{
  "hidden_size": 256,
  "n_experts": 16,
  "router_score": "sigmoid",
  "balance_loss": 0.00285,
  "balance_bias": true,
  "lr_router": 0.000508,
  "positions": "rope",
  "optimizer": "muon_variant",
  "learning_rate": 0.0126,
  "lr_head": 0.00699,
  "max_grad_norm": 1.0,
  "schedule": "wsd",
  "max_seq_len": 512
}
Below are experts of layer 9 (counted from 0) of a mixture-of-experts language model. Rows are named router (the router's row for the expert), up (a neuron's input weights, with its number), down (a neuron's output weights, with its number) and show model dimensions 0-127. Each number is 128 + 24 x the weight over its row's rms, rounded and kept within 0 to 255. Numbers have three digits each.
After each expert's rows: "raises" lists some tokens whose logits its average output raises strongly, later layers aside; "mostly gets" lists some tokens that are sent to it at least half of the time. This comes from a sample of Wikipedia text that the model never trained on.

# expert 0
router:156148127120114125176155104127104156125126152095116126115120113126143113166151124101102131082171098117185155139093114123127160163102119191135141109099098127129136137132149110096154103097117137121126096111147117146127157160108147127118145085118128153147101105099107167139107123089109075122081142128119137172165140157084159115099133096108144149115113125125178153147119164131103118138090
up0:107131127102131100126140144084144096133166162102110126143151106119171104144098118109110150119151088140112111104148099101139183177145162116113118109131093121151074114126117105138142109133096140132151122095138099116144139167104122116114109116147143141143159072143160133089135122133146064102166096157131112132143121168106147137132087130116159175129151143171131099098110084153061144127075
down0:135178128186140088108084108155179099105146121104123091094129129166131118168133165122141084132098158112129105136099120131138102124110100100132104117086151119109095148157149114100125121121155160169087180114156130116123147141162164111149121114126134147101111120099185080109153089147158123112127129106098122153140119060139114134139129137114134148100126119126136125104134148133126175172099
up1:178160128127086149126104122094156126115134114085154144132128128142133177092150161094164149136147129116123124095101121114067136156148100126109117123118113119112072110177126135083158129158117132155142156110099111111143151108138138099144170111100144167131130093110161107171136104124097170143131137135161117105137125164173131095124138100117147164132093131121141148133102126110128115112101
down1:127132146112127152146147126112109115150163081124136083077152107107142143129126156121141169144153158151113112118098131117112141129185130131118164114146125099131191117117124093151135113141125157113126165140131158149206130149128115125158082119110142091144191127176174124128147150135136148107101127088124101143153127123102120118120094148100158122083155120129126110157139171092120153144138
up2:131125146139090098149128119123119126111124157114156145165148131146149132113137140161105102131134143118107132132125097161102124134102092169106108136134115151119121174103103115083155166116164133110115111183081139160094078108128128139200119125089123112131114114144131099159119126088099130127080082113150127147136134110104117123125099108096139134120089145110104125120148095133142156079140
down2:094133141092126116140119095147103113108126119150112150126144122100201104172111163162158125127153086086122122184167099140110184137122149118122127114140126168122195108115121101148119138090115103116123094152091160145163101137099145139141116136076130123112109157135114107111096132113141156131159150160156122142132119117119112131123139167156108110125141098122129137127115132099095118158098
up3:119170160112101132098136186151140118140096103113138147078129118147158145094170144082121132114139123155091111120127142105166099176124122128162129125121167101132138137126121110133136121096128096161123155152120092135142119138147127147127114115077099159142164132080107140144150116131114169119147137111149131119162132135103142181156114126178147177117111116094147153081134123088126138102098
down3:118160108162121147124132147169171101129125139138175130107119120129121078167159123148108128135117093173110157107151154131168185101099138111098124113138153164113118142118137130169174106150147152101127124119171100144121155106165108131127090087186128085140122104160128153106111123105163107114107101117142115128156128098133139134112160131160131117162102100104106121167125122063124123134106
raises: " ", "|", "-", ",", " and", " R"
mostly gets: " |\n", " January", " February", "°", " September", " years"

# expert 7
router:161162097101117140094139174143134157124132146125111144133142122164149111144100122118132172128141156117104160139116165142118127165136163117085130104155110128145126136130180135107119131143133110102078106123122112150155123106140131100123120078107147189105103089137140143147127094129141103117102158109119084140157090136150161144096082122141089113120146094120133112151125163121127197120105
up0:121104120128154118162136132134155126104172137139162153147140108143144105129125060099141174125154171135105137106121167092113151117139147137108140129091113126143093058124148154109148117131146135096152134148122098112098119130104141117105111126103155098167088162103111163159110106078199133108169159096091143102145064105151142126155098116154123153154111138100136126136095159116143113113095
down0:099141152106153130106121132104114133117177151128179123159134101092114149097126160081098113126122181098101104112107130098161116081126136155107134104087113140092102082120129123089125097110164120162170127139144126113109141110095127104115178078085146138186130103118128146091119112165176105115134162145110119101109102115118125116147109120147066109150164128137129112145152149145132096119114
up1:088147134128092158177115179155097154169140139159187120151092139176105163155140141122118140108177108127133143119127140133128161131111183142165098110103141132124134097120138117107150153103114062118151108129125116125143090131126097063130138124154140155130087153101116108119177150128134139136136164156144116141121163109114142128083171137104135128141075106163120076153135134116115124099093
down1:147137080117134170147099156171145133145092109138133150134097135133112133175141126171137114106187145092147150096129102126145128169130143125122135101091121151102125149134118122126094132138171098120141158124110139123139139153136124099194102136150133163176121111125152101152153135117130172121161119147165137112096143099122136155103136129107129152092168129102139123155148117137121204117065
up2:123140109094142122137158101132146118159130140105104134194119131119127088124142154107112143136115126181136154154123136088128129158136144120146100138139115136138151110101142172098105108173172106098113142109157110132129050098155099134103083115105113122136136146143139103135115109144148136134125119139137104068164093100150202156110142119142107114155123104111111145138098144149143111156165
down2:066150091145095143165118145104098147161117127127134128117179162138123120110149154083151101107157148080161130129099135123131100135131124118138151134098144120125118124155153178134131104127149124150127165135130148114097137141082095184118114051127159110101087078118098098159122078100132142129106090118111108098117119105173116133104162107127132171092120138124168145157155109136122116154118
up3:124153089124094150182120120146143129125151147118153173145137148154171141099159139191108113149122146110135179137148114143104151155092155122141089113110112101133098120110139172083103121103105120117127125176106111102106150116165126120124099136086130111115124146107110117168117121112133134088146096151091108129103176098124140150125115079123110096118195138114139114094119156143133134110132
down3:126128154141162156080111134112101148144121133128122088156134185093105169134079154140146132143095139094152116136094143122126073149134139140110150194144139141098140147149166117087091127128110136159156127181096152127130110122123121123130148119134129156107134123067147076097120129075082148145122144131130097158150114140153149132110101119110113140100146105096143105121119109119128177146199
raises: "-", " on", ",", " of", ".", " ("
mostly gets: " f", " d", " c", " t", " p", " v"

# expert 8
router:115137133129133149168134121114129180100124120110173136133123103162141094131107096110153097167089107169133118083142161101115164109103104171137115153164124131138165157147145123108131090143109137116101153151162117146170117100125130090127159111115154152102129151135110137116143119117089128090111121084146142126130091127114123173124074092144097120147134143130135124139151154132093112119078
up0:139119089162145135151098105119130177133123161127108141124120098099093143168156134133157140103109147133110096118107133108138105122147176151107086089107099128148146139118135107141135136138131091105114124084149126145154119124101115145123131127125137084087101125121077140159142140051088110123156139114113136091148151163146114087123118053131127120125128121146175130158131118154113118119075
down0:123090173108127145122106123106151146151149105177135102130157141128134103119122126160126135136148146142156121084098154138127116143143146148133091107103107096149101110125119129106145187066121146100133085078111156133113125162131130075109154120073141113104116111163115087142097123181109131136126159129097118123120154090128116155134132163150090132138130123138101094125123085080115129130119
up1:136176143115089131163129153171085088162135093087148146154122130115140132118128112152143140114123157112134162135147164119107112130153129122111122124137127097107141138171164129139071112095136145170147154157126147126175122146054118136093146082100130137078099083152138137121142134085137154131094126121136152122129118120121156107137126120196141111105123110144103114175139137183120130136076
down1:125137086115132136132124156118129140143134101142129116135092127121161099142173120137154147130135180190102109130136108093096131122130159119124152111133112126124154137158121139128156128087182129128142125139118121137156114117119157144118098118161137112156112125124149109164078158145141125102153108088132128123066092112100141131113097149132144110115100107131128136121132127098085132150047
up2:130159153122112168128130118140150128119167130128100124168147124128125121138129145122125096101073115123130106131126112090087116151134095086140120148111092124126190122108139129118121094083110119127136099130137177201119133120128118118124126174133162137121121105165121159127102172090144131148150110123132128163117147132140141101135140122117119135048132152169133148126162124097105152114158
down2:136115094142106159123122107131143155145135153121096095149160132101176124126153129119121104096113124146089077167106105096141137141137136153124140163141108145124085149114145134173132129118139143134133122127112070110191145136140124135087133153125137140117144152155066143131142116130147177136162127139131117145126147108139110131152131083163104121137131123120083148156117106131084146140190
up3:127156120126117095133152109101158171081086098127118103120109120080131139137163130138111105124166103121160127125140155075145108145151092176068112082118115148129141140152123141091099136115133109121118100151128092160114118153146152163162108146109164126052083128119134100164152123130153108142116125134146080115166097118165126135110079119126141112108064107129097140134132086135169125129121
down3:157142111095058100135160115097094141166171192122146118139108136104158140137160146114124141127171125130146148129160129116134098072123160120119123134138113165135107133102152087126088159116093105098105142091122076152136139106116119111137098135120125144111105110106138124143149135138117079136116129136123087176158177096119134121133147129140137108133132129141168108121163102114128113135149
raises: ",", " and", " (", " ", ".", "\n"
mostly gets: " University", " States", " England", " China", " York", " College"

# expert 3
router:105121140141135114135142143152154137131101119098122184131147113135165121105100124097116141114180143121111166172110188122129116134131111177132168138165076136123181113107177141125160100128113119102089099121135114129145119123113105079144080123120155153112121140120141105097144141117139127117167150100151076176138111132143141132139098125118090160145138167174148095133181148130106154131084
up0:125140106130119131068196130145120124129141143109076143129147101123116094086130115168107141111118126118106131155126146097090135167117098152116149167161109128108140146152151173120161106138155104130162121118077128117099137115116083167142120099135147129159147159084123120114141108156109089132158096138140098100118112086153159088130112151131117113129130117107111143141132144125078173166137
down0:115084159093047136182154141141177122097123146114150151147136165172152124088104146170115149141105128117095142093139126177140154098147137083119158121124118105136164132108127103161107143140104104151066119129126087099143099162122134126130141098176119135112083139143153115144133153106079169110156128143131129132118119153137116140130106103140159120178140125123116146106146107152114143131110
up1:094129119110109134120158120099122107093137110119113094101073148104112125133133100132143115150126164132158132181107155141169163177117112133114142108163119107145117127115162103122135120118134089126098112120164130130131116097133160118149112124153138112093150123095130141135085128095129128153167117093162137163109163122117154118139176120134101123112150133143121146119180127160138149164115
down1:152136140089164125109134102127134132149110180155139131126127092103191130156097119120122146149110100151125125124113081091106120061123131123133109126159095111116124123105140131162121137093124129103151127154097134142158110164122082120105107100131101165167126141174134090131114078119141140132102103110100131159111128133089156149155111101123136189150109142150140171129123134103159124118161
up2:143118090139140071173107134123093111103149140157133137149139138104150107123082130153104112104153100100127172152123131112118173128071162153112109148129125143116169166157101098092138104134132143100096115144112145114134101109130086135102104155141145100141110134155128128126133134105154135116134130091113127163135119114107162142152101150131150124140130125158146131159124145153141110104108
down2:087134120116136137104065132153145156167106139090081113118124114147151145147143136123118163134116137135135099138106159104096096113113119144108157144121090115122117162107143139170136108125122164171166144067152114144133102102139143142087200145158123137130100086146156116130106137127073159104125142131113120144118163149115156157082134113108135112143108080121122123127127089100125113133075
up3:141116115095110092116127122118129103127153149150077115171121138162119084111084105134117109144087093137133075141093119128139155140153123135142157171147112144129095102105126154131121170096125176135128118148124079118149107103093106095156153111125142146130102136150134143158146159123125140170137140143115183150095137154116140118114170072116145121097125140132161067181118146087076133161136
down3:138116158153140122129096123128143101116150139102098135091118139127155142134155122158146096102153145114159132168135125107116138129119149108152156093153128139137148138140121128151116153127127100129128099156097136089136121118115138106102099135071145185194145118130150130136087093144144138137102189122084138094102124122124130035119139103128144143142163069142122107131128112101138101095123
raises: "18", "1", "19", "2", "20", "17"
mostly gets: " ", ").", "–", " −", "\".", " ."

# expert 10
router:162106105129130119198128125167134142129089104130129142149153146165127091120128124067126144104141169161102110122135148106135118165128120128124150124120117139186104120151142126108172102115106107095057119097125127156146151140180144094142124103141129140132105108174110097122106138129134131135110151138097112139175097138114148153122095131125141135173152119117155123144120187133083167124108
up0:123124104162139111153126109179088169136115126120132152117118141157112164123142159123147091080111177105092123121102142119170112133111142138120128147129167141143135112155128137127175086151130126141068130139098112129093108149156143103139149094161130127103165159161153113131150131190114109146177103143131133151138081162106108139106130139111116166124107129134119137153122140135122148146135
down0:163130124112145150166139135121121120133144127123179094124191149147121153143145119094108127141119141103120129142115136137154140143101129136130091134146186111148114117086129143086146115150151114151095143103133132162144118170126116137127139115155185106082114119093131149097114150121120160116153166134121153157094103131127105104152098188102124119093095121079097112087171128121157164170120
up1:135185124131140105160071118088125130144165081123103119146125136145136154118076093192067144124096113118145121106079111141131142134146161154153116145108151141176106137129134102145125146194082114134129096115127123150111157139152139134136190154126107116156118137099141152130142101136116130094084143133164117164168083109123165172093107114089136165158091136156105114151123115093150155101143
down1:107098085152150094091096138113107131125178112109089144120120137131181166118131134175114110095111143140123101146161122093132112104153124119124118192143101107127132146144099173157133115167131126125097149108148130147124136132169152150114102105091131122128113178138140110115111133128110115132127123079084085130141134098175084131122116105136138134113166121127132145108104118131134138125171
up2:092117097135149111151105130096111118105123138140135100113132097144103100137186118154121129117106146175177105126115145159117133134168098114107092100115145109131127159135145114155140186139087097130117132167133152128139127146146081158133118066120150138112122127074096110131111105136119122131135097092144142125119109086118115125090137109096132122107153157119167133126133193132116154128102
down2:079140133117057151160121085101158113128133140124152144138163161100107167135134134105143099150167098134107078076160096122093155098150162116128126149132103154149158112119122136162118106106178149110126141134114151124145109180134142118128090117140118145130134143125131116135130126111166132112115158111145100132127103108101130104107123122143159153134161143140149147108107121140182153071196
up3:178112077147110136155115142105166085108114167090129125155120115115109112122139092137169130119108094170133137150128109123166167111135142072093147127111105134131125121105175144110131126156130137142150129117151108127161099103170149117099145098120146132126120149163131110106188104153149140144124140166117123104127144100135150142109139163124094143100128120079123137140152113131144124125092
down3:136106129156136120112123126119130140144120131133126154101098098090097107128162139139143085101100075116142103145136141127126153109131125133160130138156137148153074139145103135105126112138086119195155091171119141143125099153166137134090168115131123147145117130137077152112143131134152108147114156139168100086139140134125132165105130105102160107097111119112161141133119151080176115146169
raises: "-", " ", ",", "s", "/", " ("
mostly gets: ".\n", ")\n", "==\n", ".\n\n", "\n", ";\n"

# expert 4
router:139143092109115131125149140148132150108136101141107140166109124147150066112128151126129127124160154114135169173144114093156174180108103157113120136111115106138114119119111154105155116125080127090130116148140125172129106142119098129130123129129181132124165092128105157144099122113125094137123142097092145137127126135153115144125106092144116142124126157187115133118114161131091169124086
up0:139126134121131117161070153149175125148125142138160126100085129156170111128129147127117104126147146093131101123151134142143143135126115147134112165125137110113139117094151130082102132114123110126124111135116081130155136112115133119160065134127084075157150123145161107191102107144136169116142110129134126097118097139152147188088169112142125149146123134158138160119093176160148135098131
down0:118176150131166143127152139145117152118151124100108159111114156084081153127119127110168111111144142128127121161102129152080119139104136118124117153148140082155127128118083135118104116096116165170125140165102096159125133134127125127141119137158120126109113122116135147115104107113105097126076113115114139123147123141090103102176119162125097104109119150137096116159103141098131139134055
up1:148117112136087116122092119135131086146116123107118147151120079159140154128197160101124166090171134119097145099119135075120124144136116154144132100102108157128125122107104151154107127109132068147081124108133119146105109143149120096139108143107139133142147169143135106117140124116105135156132132144124095112111125068145132160111112142195100144115095129138135116157117139113142104093132
down1:106148142155137112154138151103120103097148143183157087131147153123123120106110130133125117120125131098136133093085180190128105178126144137139090129153132139156143138139154138084181107120168132166093100141110147118090155141098142127074126156138101120114158149138083146111130130141113093118092136165102103108118125090113107136085109106176113154175125097162094154152133153166113127136100
up2:135157131168089092129178150158088138103167116109123069116106097135167169101084099130150131096093139130096104122145084121105124115117167117103117170148120126154103110099121120127156161162161126118138117111136120134159112144114119138172108123158105161138126113079121146145114134140132140124139122143122137166130117078095144135125187079121147102086143102137105110130123149197152164161115
down2:120087139123109173143115149164160140162147112170138146109130130114146142140141150142112162164166139071152173127152139059140110118107132137131107127115112122124101094134100121122146132128107132146175139135117095103156113084165148089114083112149093123181106155118183076082107084112142121117123138131099122130150132133145172168126100157141100090147107157105133125114105128115151110076093
up3:114121123078106105103134144141131151127145125171108110102157135159113122131081186132122131145143150152106168119109123128094120139113130113110130144145107159083108147154139103133144139147176125122136129136136110159150140142157077163113162103117132156140143154188143157141144109071084141094166129155143161137102106111118104120152123136141113103144112107111130115102113165094108115170104
down3:138121145113133129099143162106082141146130166123149113103123145117112117151103131126168118080159107109100130098114109129160133143158186153123142137141099123149092125127150149093119111093142079139133123122092067179176102126150125122138138079117125108121120109136063099145099115173114110128077103139091125117136120126125174132124106122106095159146141142118131204109116143096150166128165
raises: ".", "k", "th", "'", "–", "ie"
mostly gets: "19", "″W", "20", " Species", "°E", "(s"

# expert 14
router:140142121107169159112153106107104174164132148142110123146160104174151097143103077127094120116099143175143121130119133103120126142103088150102136127122154134169159114119125121134140144133120144135129140085131106110133145187122130104178139129153151150140150109130148106098094134106104119127112155102153146125134105179107138176092121128134128154140107123094141151128117151153059172127117
up0:150143120075138131120133093121117077161073096131124104135112132172090123192123073102107109169099105113138116133107128124156116151115141091117156124173111158169129123124143180118149097129154153116099126134141122117139152127116113088145139145124132127128141123157145126131126117088126115125131138107130130166113138124108164080089108133085098167124112158101126165147147110126161137156128
down0:122056126135128155145147152156141128148107123108137131136147142108126151131156122119150051169130135184117112102142131136105101090130076145150111112107113133133117151136168129137161130121125121143142136127142123114079146131165143137125128103108134156118103123172141097146124111130093136142161158076119131111114127132094174104128109119106118109111089157156130132180124148146117119106129
up1:154135143135142127123107114133131144157133133138078123109120125153100135171101123124153143168057153129124117163111070098087159117126118132102105123129097132145127123157135127151117092109119122110136147111107123126161183159150113114182129133137117107168115147132128123076148163080113071132146141120121145130117135159148131127110100145111123111171130104123170092141121126126141121115135
down1:089144093136122130090144149158129093156151110123151155122141143130102123139091110178141156115138174142114121147147137171166080123085170086076098142143081161162110115110131144110116148097115179126066127122119146102156127127110123111131158135140136146149135101098105117147152120089073097150121159102122096127130127148098100147154141140123135150130148114125130138102158171119114087141193
up2:112139130115122129129143089128069079135075163160138142181123145168097119157110111095130154130124169080156137141124124120098082111140092126112106169121130120126148155087123110109166130115103131136144143140093113100138125157131124118126112088135125124110112103116152133124114152082122131154125153125151141098136134099090129144124130112144170160190139142132147139088107120164111130109136
down2:136141166096141168126160124055126086166109151156133154159136139138143101110110104110166120120136114154137149105071100114128104138118114161137123132147157127112133117125109146157149140168139151124113137095050119089140120106112111130133160107110133124138106111144095130100126140100134114138150158122140131101137151109063164080122159110132178118135149111136158124130153154129120145091190
up3:134152078145095155109154111139096124176155097113114112127124122146120085179134116163174148124111066158120128107127172088109130101138121126148119138121106109121137128140115162134125152109129115107099178131166101129151139114142137146165141122135133121156109109130184096130107169112127108140110137170099104156127177105131102131144082142154103143158104136124142113121140129107123143110137
down3:161130122125115135131158107148110154146108111092151154130169127126119076160142147147129120105142128161116133109142178146125110103133093143140108134131168101142141174131120115112070157169107127081105116153158098123148145139076111125127129182142130139159094107128139114158082124114126127135145129123142116134115147088102143130125129107147111159095144097143117099136118132100145154110175
raises: "an", "a", "m", "ol"
mostly gets: " San", " Man", " Is", " Har", " You", " My"

# expert 15
router:121159110087153131108154152126133146139100108137143151166156125137146076119112109095128106162140145138136160127156153093122150143113117123101148123140106102106150158124137125115158151152075123101116135103130127145145133168116108126162114124143121157090162123079138103147104139172117128080093160070132156126129134098135174143096101127133095127118109111152177156120122181154084127142102
up0:127146152167119105135113134115128158158092167091131199109165160100175113153166152125107131136135143103129158155153102134144161133141142115137087126090062178117136115126102108114132160143124157133121094117129124117116155167163139162087118100143092111095159139130119114118130116123101142144112137119088094169118124152118132153111074137136124171138113090100174144148117154170082154073084
down0:117100110111142167123144133131135155113141089124160120148090134103103146076171120161134124147150133137138116154146143103091119116106140089113128128131156094157151110116139162138147122157134121109142102124141125116142138106097130134187104179127130126103149150078140100143152154156163148100120074112132091112102131137121148110174124133154121094117117116117126114108142126104097116168118
up1:120134141114141160120123141156163124117115122122146137116096104117127143096084118122142153095102145132123131134105122096085122155141137151137176143121121127149107157116137157090133110151105135129160164142110113135147115095117124126224167091160146123150182085118125101151123154122107117086107105133146126161138132110159086133144106099168107149109121141139101163143147109159139125121129
down1:099134133198107153151126109092114123120126162133110132076183138127107101106152157168128175154133134146166112174112111124074103124136169127127134108126150111120096177141159154140079121119154149168150112187159132100100128130106114125140089091091108126139126101154103130147152118140154132144150136145120148085132135106138128109140122111147102148130125129133139118098116157139128147111054
up2:114145157125146115154073124157144154181136125078123136109141172097110102149102118116154161158133137120134115148142141129142127122137159167141147128149172119075175107145103123116116114114155086118123159120123099122096120143091080088112113127155146130147144166128118123125120126147125076091136139116143097146140108163112135123164136123145112112075110146143128116142082135106139162080100
down2:092152184131123135143132123123098158109144131142171124135142154119124120135125144150102113128165158107099104114085133127055137141120091112129116133126130140126130142161149142085144142142133105166106117134108151125128108130176126143137115113090121111121156118133116153152125163145168066130180155146153174166119136137109094087143152145098097162105124108137138086108154098070132091121075
up3:110144146136097095129082072102150107119117119127114111093108110113133110165117123106119118119165160146126139122164131126136107113150130131155126130156122107109115097098111157142095115109160115104125159156169099152133144108129113159169135066132168152124134152121119150193149131133119132141152154165150161122141126125148142132126085110142122141128139174162138082141159142122110106109076
down3:116092135137148120097136130158129170127157142131101108154156146130093101078105082081149134106132144136122159145104107159133161102141141137133111121131165113097100146122083095143103162080172149134138108167112113136123108131121138149134124168186125147126142106111153108194118124099139201159160090125149144116111124173139134133050122116133151126137104102140152122147102101127137138121099
raises: ".", "-", ","
mostly gets: " K", " J", "K", " T", "W", " M"

# expert 1
router:143187122089111115159171140143128141089098125129120128137139130157128115144121108129106176088135150126130135157168137125107151138113147168116162104125118138108128131173174161118180107144132064105074122137129108142140142112151119088101120111097179194141158090141151128150089105148105106077087150089116089095162090140139171165093102097137109127127102093147155122123125154161126119128118
up0:117114107117129121121131108105173148119157139128131100203146159131096090147125105132136143078134116117121097092129148114110120153165091121151150135090172147142155142134144140104124112077107145099109164118172136089095123165154107142130147116112114107163161136144103125108118121101111201130143162083183115195106137126122120138140152141137125158137143113115074118119113105127091149127150
down0:097161133131120143140139132135136146126138149134108107110122112164126087143154134139138151150115112124139124112120151147123168115102141119113090136101120134180176148091084130102125075108140133140136121095125139107125168092150099109127109157159155125147143151145127161095124154142102142103073113087121157105118145104163137147113080137109164094110126120127109125131135149181085041102168
up1:161136128117079146194123126116127139111137096103132157095117121135143125117105135119140124118105111113115129142185157102100122127122167122131140076114125101138126140121123115138100084134114096113122139102144170170189106155146132125130149108121159147170106119130119122136064120113088138116156147125149124139118109117117145180107109120134114201146137092146125115144119150179134120123176
down1:102118181137124172123108138114165150104125090131164143143150146151148151138116119137104124176097139147124107119105132110161191143132150132120068155125121145151146125126151087113128115078119154123107121097121122140118154125144125119092097141127135133097129105105125100090175133173138138155140176136102099123137096136137085132141171067130159076121149200131110104091095144114144128133125
up2:135110168124113093156121108180102150081100137094135146100055134111128131135104105111115146100140117120121181136114144099133089134113157107141137128135154176134157155153155093108151106134132115071094129092124131124107108111131126109130108120102158101140140114116120113135157142113094121108123115133145159144144154131141154120130167135121123135133136096189139151091102163113116114143144
down2:145134138140115129153127118082140097124134094105140128128117155091125123130061144130136109123128147130127144117104113166128106096127142079166084158137137141095200145147127119158138102134148139099117126134127112111153137131148130120096116098151155143140126176129120097155137143130101182147126109152113170172134140153092094121100123100123139146071145141117124153141187135114123115137079
up3:133117115084100129170059141121121093139138127116146120133131128134162137116117160102148131173121122121160163153114108137133138102091158105117109145141143106137136166154131088138164097154122111142109117153124059074171122095113078123141128093148124125113137103161135126124060127118135076118113106167116171113128126141135108131133090095142131137134155076113164136118131157155124125142154
down3:092165132145116115118159151129149062130080096167136100119123147128086125139141144092122136117066142157162077091141158166167111134143119137157110100146079065145141125114121140125129147134091159126094112085113145149089115157155118143134130123115106177139120124166120141103159111169133129165165169130143125139109135093142145164116070112128149105134134110136074124135104090145119131209155
raises: ",", " and", " in", ".", " (", " "
mostly gets: " professional", " local", " public", " women", "ative", " social"

# expert 5
router:146165155111140164165112136088103179132079101137167169131142099153128068115127121125139122134115125115110148147101175119118156132105154122117136101124091137109142108116175141097131137140140137107149124102146111116157198140160144108121138111162142107105132138127168139154088093107137149086118113138155161099127130134087138184148097099143096146143141130121140132132126177169083115107122
up0:137098139127112107138137130164079132142136115082138128115184127111138132142160138073098134098149086132133093112165138144148153135105104110160151118146103139153120130145162121090122114177117116087133113105122134121147137155143117118118152127161111092132118139117124118089165149146119141145104121156117155133117108150086099126130114095100089147136126128191144181153147154177153134113156
down0:122146139149140153164201130127146160118122177120102148125121174154110118126117127137151141131141090122100137137092161144116109103146140123119135125132178100143117148115107113130129192105130122103115108163118113156104102080140133126117127132136117124124128180122119168131113093137131125078115128158098142143159137126119119107156139092148127099123128126175119114110084166100066089169157
up1:149098168129123142132150086113145127104072127102109120087135126147123109154174104130118148129118141139172138172135136114087176161167181145097136133133160166152093095136105112108134116116119126139161181114159103108130128142142156116129108112126124151104085077136085085158133130097120132110134140164125163127131172166145142136141130125083067102179096141127148110114078159175125130135151
down1:168146122109112122128158109146103089140124135141087114126123152145062167149137096164151109154150185124141160112155129108134139124149141142106136133132117121106151104129134092133116105142128140139156135104137111106130121176124127180098070119118099086076125101179133102143124150111161147133173106112154115107120144117113116151159141133112128152149130110137188146115159082121113100194135
up2:102158132137106103099165113136135136124148122084107084128123116106122095118104083104127149141129162115124120125082190126089112145141149118114129142158112151168114163141129121127182081140127117144118144122099094160102130113102136108108141132131101148085072074138114109123098114109163120149178140167149137155130111131125163167145139133120097123156133170099137149124144142140120132147138
down2:115080123102142130140111159142146152155164112089126148130129124103164127102163158156153104145148127151090166151118140151074135140106119140108151070134112137140153121131107152118110115160116088166119108108142112121151149096120124147125142137089084130138111099133137140153099124130130109146148147157159178119186102136115126150143167124093129143180122120088164118111125122127092162105035
up3:138164107162118099140132136096123142135114144125128135147147145160141121101112099123091144129109154121146117144128117135113148091130154144117181128135157115169128149105132150143138124094098104192104094093111104147135095171124115081128145106142129113113132190128132139149149117173170137109150167129086171149100104121134107114112113107122144104133090143153111114158152146088123138142152
down3:136133149129158169101128119087130111107135115088126117135118119123122091116123146103165163131155101107162137089140117144076132106155142090118138134142082142130107139112099157106157120172136114098148152157141130102173130088116132132170134089092127159151146117167117104116121144115123157136071096109135096132130065099161128116188126116146148137133110095147123105111116123140125101132153
raises: " D", ",", " and", "'s", " B", " ("
mostly gets: " Paul", " David", " William", " Charles", " Thomas", "ley"

# expert 12
router:140130056089133149133153141131150170088149139125155134132121128126146131150098074105121121115109165135141122155151141128127112155092177128144110104104126157118148122124131154096123115184139111121119130133136104115135136135117168136153104121148139133130088100137116075147129129081149130140102149129087093129131131148130144136111106115104120160152139107124159083148164146129095122164093
up0:146161131107129127155162144117111184114155105170152114153084124141143149134113131130132119112128103120119122133152133124109125159126105137129151144157110132119145146126169149096169119139137099094157092135162133112165120134129163127120169092120116098125144141135131114117135102173100109154120118075141145100110095113158128100106119104140105056187130130106111088158137115162062151166126
down0:122128125132129082115185150130127121125145116156105109160119091138138146119119121139096094088127130086124127124171124105133071096150152142116154117147172139102115142120138096167113133105112125145136128125170128143142119094147159127119147114138137098121077140117166109197154164155079145104111149108161154094116132154142118077107146105132145179128094104112140122133148119156109135112170
up1:150147092166135130090159058164130099105098116078082140174106121154140116149145133103109129113114148130147111154115143188085092135120145148125129148128138116127130091099125106124103115120136168105123167123077139106133145105144145124107118109144146162120132118113110145105118169120146130108138126134127146146122138108110098106115171102131121120135130105192125130108066115117136198118119
down1:121136130142151154144119097139118117149103161155124124136127105136132116093142118124126105152123115151127102137121134127120124111144138192125096112135071130125128086152096170149146155103149137135101127136141115106107150100132129108100116102109144132107135140179106136112082126128118137127134104141127127113088113177109109125142127155161109086161128161139134171080134099153104138111140
up2:153129135131118152152135136102115121111159104103111112117092135118153096113136126106138158156135147148122134117190183130139112101056146163105115146161153157123120124125127143065151127110139142150114129148106136127144136159105152173101166132090152123144138101133123091106085135169157153110141127100106063116164158143132141153138110109124102111132111164162116113126144135111124162204133
down2:152108142137139171147145147098138160115111128147110141133101144143168141103129143100143124147138131139128165134146149140098144127132148111121125128175125111151102123161145087107113113141109171131125133153120092127164100131135189121136164135111114153148107121102097130115106110135149153135142150096081124121174119131144101135104098125106108146094129111180135158166110101140145126145123
up3:124118149111127165132114112139112152107101155117142110155122151132158157134145107150143131151153131125136096112175129139149108089171093120137108131131110123132187069114132110120129108138125134146080104099132120120125123093149115168134099128097141159105099112100148154122147142049149130192126119127117152161103119138132164168146127152064105113168099161150108124127126133158109124102156
down3:087172142144129132139131147154146156141153122128093092124147182116119141105139095129159112114103130171141126135105128093164127117150125163165139104127101151163117140125109090082099101157133128094112145153094062140132151108144142156112085097083133176088149133123128132181128144132115112143123102116146125112107112109166137173129121156041163121108100111099155140128130139093125146109105
raises: "in", "on", "all"
mostly gets: " un", " inter", " dis", " en", " con", " pro"